config = dict(
    moe_layers=[0, 1, 2, 3, 4, 5, 6, 7, 8, 9, 10, 11, 12],
    router_noise=0.05,
    batch_tokens=[65536, 131072, 196608],
)
Below are experts of layer 3 (counted from 0) of a mixture-of-experts language model. Rows are named router (the router's row for the expert), gate (a neuron's input weights, with its number), up (a neuron's input weights, with its number) and show model dimensions 64-127. Each number is 200 + 40 x the weight over its row's rms, rounded and kept within 0 to 999.
After each expert's rows: a language model's description of what the expert responds to. This comes from a sample of Wikipedia text that the model never trained on.

# expert 51
router,211,249,265,155,224,195,186,195,129,150,242,178,186,166,248,218,248,269,152,236,165,172,242,263,200,233,244,131,142,279,262,197,230,187,150,209,192,166,194,160,190,233,192,169,272,212,158,242,159,197,198,163,181,214,208,258,203,182,148,198,166,230,250,153
gate5,203,170,226,194,186,208,241,215,160,167,272,209,201,228,135,256,187,219,236,138,148,210,165,226,173,151,257,245,205,200,226,208,164,249,191,220,252,181,195,141,216,177,204,128,154,259,243,201,145,202,224,203,182,203,206,285,160,234,254,172,190,198,184,241
up5,106,163,199,99,182,159,197,206,140,149,193,203,270,147,179,234,245,235,216,174,159,157,283,233,186,197,223,246,172,206,255,207,158,192,255,195,189,230,143,107,157,250,140,180,214,209,219,216,196,213,216,180,180,174,216,173,200,151,249,255,216,204,159,227
gate6,252,188,237,181,177,256,198,267,240,249,253,168,236,201,195,237,186,187,160,293,214,193,160,130,160,129,184,144,222,208,184,193,187,162,212,269,204,211,180,223,198,143,221,172,223,289,177,216,137,167,210,236,236,174,214,164,191,150,189,239,221,201,209,231
up6,218,258,193,181,198,212,196,250,233,163,239,149,178,245,262,228,240,208,239,272,179,170,210,222,133,188,145,167,258,220,214,263,176,138,198,207,227,224,182,203,187,127,231,193,227,211,191,189,225,190,249,207,171,147,172,237,223,140,202,236,181,150,195,165
It responds to: Slashes and symbols. Slashes in URLs and tables, as in http:/-/, Coupe/Cabrio, plus symbols such as minus, plus and hash.

# expert 7
router,248,268,186,171,258,252,201,190,206,185,196,221,178,259,149,138,197,192,170,230,231,146,189,192,159,195,189,222,204,136,239,263,172,248,283,229,269,197,156,249,200,271,230,184,260,203,217,240,217,149,167,163,212,126,245,269,255,205,283,164,168,250,132,147
gate4,155,200,236,159,187,227,187,249,254,168,224,156,135,204,209,194,160,227,238,239,292,225,185,240,180,162,250,226,165,190,245,201,157,161,214,180,279,224,247,281,218,122,207,201,206,278,190,192,233,153,268,208,160,177,222,270,207,161,239,222,212,201,177,119
up4,230,235,218,172,214,196,188,286,233,261,174,185,188,237,246,215,177,185,166,236,170,156,138,151,205,91,273,197,291,212,266,217,187,181,222,188,299,215,212,253,134,166,177,197,195,216,230,195,217,263,180,147,229,219,160,169,181,216,203,175,163,250,264,189
gate5,257,250,260,179,127,171,142,159,185,149,173,199,175,241,162,201,147,102,230,146,191,185,289,235,197,240,180,198,199,180,219,141,147,176,212,225,257,198,185,195,141,215,101,134,208,193,194,221,221,207,213,216,218,196,184,132,225,223,173,199,205,205,109,189
up5,279,164,186,219,242,208,206,233,146,133,245,252,178,200,160,210,184,173,219,173,185,158,230,165,165,170,171,177,258,215,136,228,196,212,190,208,208,183,265,180,180,250,220,176,190,137,236,223,230,164,203,258,277,232,178,248,199,188,188,249,186,174,199,132
It responds to: Latinate prefix continuations. Word pieces right after prefixes like re, con, dis, com, as in re-ve-aled, Re-ven-ue, dire-ct-ors; also the prefixes themselves.

# expert 37
router,205,181,189,238,247,205,183,237,169,234,188,204,159,185,242,166,217,265,212,237,258,145,256,151,152,142,181,237,121,172,178,254,148,191,237,270,210,180,234,221,263,172,273,191,215,189,154,162,183,170,291,195,239,242,190,203,130,145,131,182,228,253,265,182
gate0,159,171,204,296,179,174,186,270,179,192,291,230,234,226,194,143,145,184,175,190,230,184,206,218,161,206,220,187,231,212,164,215,135,247,200,183,215,288,194,170,172,208,241,228,293,197,159,187,162,227,234,207,196,200,255,203,123,179,188,199,146,213,232,131
up0,229,152,230,212,208,199,257,175,227,165,211,166,156,93,176,260,177,181,212,211,186,279,149,196,262,189,196,191,198,116,232,234,235,182,224,264,139,237,177,292,140,200,215,210,206,190,180,267,174,206,183,192,207,224,173,243,137,248,151,149,243,171,228,84
gate1,194,205,177,125,195,256,179,137,211,270,109,243,260,230,160,230,206,197,200,152,182,193,193,210,175,170,141,170,182,223,143,230,149,213,268,281,227,138,154,230,234,125,262,171,205,244,159,158,190,162,152,249,212,175,179,220,132,164,208,190,266,207,232,202
up1,191,171,245,143,200,255,145,222,255,315,151,189,239,203,181,156,174,255,219,148,260,158,209,220,250,208,247,223,172,212,229,188,130,209,222,180,233,211,134,219,162,195,247,253,179,196,192,266,242,220,173,194,145,170,203,198,148,191,246,236,261,171,185,277
It responds to: Section heading words. Words and endings in section headings and infobox labels, such as career in Managerial career, Bibliography==, Discography, album, ography, Born:.

# expert 15
router,248,243,159,233,144,246,202,214,309,249,161,193,205,239,133,210,220,161,194,224,252,139,245,186,226,198,209,187,258,185,153,246,197,176,208,220,107,230,215,276,254,169,163,240,260,183,235,162,172,164,230,217,169,226,238,228,179,252,138,202,185,115,167,174
gate4,242,192,228,157,191,274,208,263,177,214,282,298,196,269,197,281,201,162,239,246,229,200,173,181,225,180,184,132,167,203,270,167,158,152,152,142,280,255,196,252,199,189,269,150,210,161,194,193,212,227,202,163,205,200,157,218,153,247,132,172,252,174,203,217
up4,185,298,192,267,148,184,239,291,206,251,221,197,143,244,153,134,155,143,251,191,198,209,202,218,208,165,164,172,227,188,214,263,144,192,215,157,189,178,169,199,228,249,189,221,146,211,251,173,204,168,205,217,223,178,143,294,125,201,157,267,217,215,134,189
gate5,150,237,282,223,205,257,203,251,180,221,251,111,103,210,144,182,202,209,181,206,189,157,230,174,201,211,197,200,157,184,214,248,160,277,110,190,175,299,226,216,196,240,199,159,277,188,204,214,98,138,230,181,255,215,173,160,203,175,189,198,184,189,239,253
up5,163,247,250,259,214,195,200,197,212,234,168,258,189,258,180,206,267,126,262,159,122,190,218,169,168,170,139,177,249,230,146,252,154,218,116,244,161,146,202,149,173,243,259,179,240,196,233,219,130,207,234,223,224,143,242,135,299,216,234,173,279,162,204,148
It responds to: Word-final al/t pieces. Pieces al and t that complete word stems, as in go-al, pen-al-ty, mamm-al, Asphal-t, Rober-t, fough-t.

# expert 11
router,270,279,219,192,172,191,130,184,187,229,186,231,290,279,246,170,162,156,199,271,289,269,139,194,148,208,215,224,219,225,152,207,176,240,240,182,231,166,215,221,182,198,184,185,227,242,223,164,179,259,192,176,170,197,207,180,191,270,176,118,155,206,218,275
gate0,217,227,216,205,200,255,240,226,211,246,166,214,212,272,211,173,183,229,194,153,188,161,181,187,222,94,226,257,186,275,194,226,255,196,218,275,180,178,197,188,214,206,176,201,164,192,174,200,279,258,206,247,214,183,158,149,128,213,157,200,215,187,269,189
up0,126,214,174,159,149,144,143,234,280,224,218,189,211,209,158,173,183,195,204,192,222,77,185,255,270,313,150,219,198,244,266,232,211,245,177,218,165,226,131,160,152,265,202,177,179,184,201,261,140,171,211,182,186,269,184,205,146,153,246,178,247,228,246,177
gate1,271,153,158,203,257,204,201,211,276,185,237,201,249,188,210,257,175,156,290,194,204,205,235,228,118,191,173,277,159,222,147,211,184,217,159,275,148,161,181,176,227,225,243,161,259,165,214,257,251,189,178,254,179,121,222,156,247,269,171,205,205,185,192,197
up1,250,222,223,204,141,183,158,213,139,209,184,163,116,211,141,226,245,217,173,176,194,209,198,174,248,187,190,199,163,277,140,209,233,160,144,196,237,245,166,209,152,228,151,178,156,229,147,217,207,133,185,207,158,225,282,273,192,183,169,207,264,281,182,194
It responds to: "ul/el/Ang" name pieces. Pieces like ul, el, Ang and pop in place names and surnames and in population figures, such as Los Angeles, Angulo, Rio Grande do Sul.

# expert 44
router,179,135,108,166,118,186,227,179,213,194,262,233,276,247,140,223,148,175,198,232,184,107,226,244,234,158,162,236,163,115,113,180,153,187,150,195,250,244,280,210,177,144,225,191,183,206,194,212,162,182,207,195,180,220,206,231,205,193,194,176,176,206,182,197
gate4,220,138,214,212,197,228,156,178,193,165,207,119,255,158,180,221,223,280,236,260,167,267,231,224,192,170,201,171,207,167,173,253,160,209,230,167,168,237,220,140,121,181,195,244,189,194,175,218,172,137,201,221,169,195,244,150,158,211,169,198,232,163,220,185
up4,259,207,144,172,188,245,175,226,245,164,177,183,201,267,83,222,107,254,177,231,277,160,180,234,223,216,228,224,219,220,197,238,140,174,158,186,210,219,164,196,153,194,188,243,251,213,257,184,183,241,166,187,173,178,190,180,190,250,140,243,261,177,182,287
gate5,278,198,190,187,214,194,193,139,202,259,194,213,123,176,225,235,189,165,143,217,202,201,211,157,154,212,133,226,191,195,271,249,228,196,238,179,260,175,197,112,133,130,247,214,200,260,144,229,216,244,246,197,183,200,226,167,162,183,188,226,275,236,190,234
up5,135,249,170,218,195,272,193,167,291,226,196,115,174,270,297,216,201,199,196,202,154,214,220,203,144,138,227,202,281,229,138,207,143,229,200,242,186,190,227,184,268,233,229,197,258,181,206,195,247,163,195,182,196,181,192,198,191,121,136,190,82,170,202,163
It responds to: Determiners before nouns. Determiners and number words starting a noun phrase after a preposition: the, his, her, its, other, two, first.

# expert 21
router,209,205,168,197,231,228,242,195,179,221,200,218,220,204,197,213,209,230,186,256,138,189,156,220,141,176,100,194,223,215,168,160,218,143,234,173,215,215,208,186,219,177,247,193,210,239,119,252,182,127,140,215,150,217,114,155,200,131,271,134,247,136,173,171
gate1,191,154,160,266,146,185,191,233,202,175,199,274,194,217,172,206,264,223,286,173,183,180,198,206,200,192,148,168,159,160,109,199,219,200,215,149,181,187,173,189,143,261,177,202,132,183,213,206,107,232,207,174,221,212,228,161,249,142,199,139,256,127,276,222
up1,206,265,142,123,190,228,262,279,134,247,206,159,173,147,214,177,172,214,214,196,277,222,228,183,190,173,222,224,197,185,164,197,246,220,192,191,162,206,222,203,99,209,220,190,183,203,171,170,156,262,163,241,137,138,224,198,218,191,162,236,240,121,236,277
gate2,168,230,209,210,202,220,197,192,223,101,152,212,254,117,154,171,257,228,165,127,193,195,248,185,165,225,195,167,117,236,182,240,169,237,183,168,223,186,182,218,156,224,179,230,250,125,206,203,129,230,159,219,239,214,213,264,245,207,246,216,238,193,126,226
up2,192,159,176,162,174,236,138,174,198,203,280,198,168,196,199,143,118,215,194,169,207,186,190,237,232,240,169,153,185,321,181,215,153,140,228,191,163,190,184,207,297,185,200,106,262,214,148,231,215,230,181,214,190,260,181,211,168,194,228,228,215,257,240,216
It responds to: Words starting with b. Word-initial b or B and the piece right after it, such as b-ant-amweight, b-ask-etball, B-ill-board, b-and, B-orn.

# expert 18
router,186,167,156,173,192,210,211,269,197,193,265,194,143,179,213,261,169,255,270,184,190,226,125,229,184,208,205,224,161,283,228,188,204,218,229,220,221,223,241,204,253,235,99,206,173,225,133,221,193,240,171,251,191,230,167,185,162,220,241,290,267,148,242,211
gate1,288,195,174,170,182,194,221,246,166,197,301,163,216,218,192,138,282,230,229,175,217,197,114,221,238,175,184,164,191,199,187,116,213,262,281,110,189,222,164,203,197,194,176,170,161,205,188,224,235,144,181,232,191,230,163,194,272,164,290,157,236,143,187,191
up1,261,205,277,192,245,228,202,249,195,203,235,138,124,231,181,223,262,206,198,195,204,275,169,193,196,222,231,250,187,176,238,107,222,210,189,250,160,242,212,179,212,194,141,273,207,192,218,173,240,174,215,157,185,219,205,215,244,193,192,270,198,185,202,216
gate2,208,131,162,194,215,122,224,204,178,107,231,201,222,200,158,265,205,204,239,195,274,149,243,159,127,178,226,282,224,176,138,248,144,264,222,197,290,222,166,251,181,169,172,202,251,223,136,169,183,189,224,164,253,166,202,240,203,207,192,180,249,182,183,200
up2,271,229,192,230,143,245,192,271,151,238,250,168,192,154,139,277,163,213,117,171,200,263,187,211,176,148,238,173,161,194,166,212,200,176,162,285,185,205,200,161,202,196,171,220,175,194,218,242,121,285,291,242,135,234,172,131,219,132,170,212,209,196,234,231
It responds to: Pieces after M. Word pieces right after a capital M or Br starting a name or word, such as M-ick-y, M-use-um, M-ill-er, Br-.

# expert 13
router,208,233,143,127,203,179,175,131,239,246,228,161,206,174,230,273,190,178,174,248,239,201,196,227,196,235,143,193,121,228,171,241,270,298,160,200,268,289,175,233,195,174,216,193,183,278,185,216,182,196,147,171,219,195,223,247,237,189,180,210,173,186,188,239
gate0,186,191,211,242,170,219,198,188,118,165,193,155,180,77,190,193,208,197,175,229,228,194,246,173,184,200,291,267,220,203,235,185,209,194,248,156,173,232,185,244,235,253,199,200,190,137,225,180,202,162,194,250,174,158,159,186,281,225,216,220,198,215,312,213
up0,198,208,175,166,206,144,187,199,168,323,211,242,286,200,218,228,173,177,168,222,207,231,215,289,248,235,151,215,170,270,192,213,233,214,162,223,205,235,199,175,210,196,148,259,164,187,236,166,190,140,224,147,172,220,172,269,190,235,266,190,202,162,216,222
gate1,142,248,252,216,150,172,217,147,188,190,327,174,200,157,138,178,181,115,289,187,235,152,178,162,211,174,172,231,207,193,205,212,226,244,208,157,186,157,151,219,146,225,244,215,195,166,131,261,186,219,178,226,112,216,249,256,220,277,207,218,190,168,208,142
up1,230,229,193,206,160,200,219,157,166,174,194,154,171,193,151,226,210,251,254,160,147,167,252,228,172,122,179,145,253,163,139,212,221,216,253,227,276,188,185,214,165,127,232,228,91,140,204,198,221,226,316,229,205,155,258,232,183,213,174,142,175,212,202,193
It responds to: Locative/temporal prepositions. Prepositions in, on, at, during, with, about after verbs or nouns, before dates, places or media, as in opened on June, joined in 1996.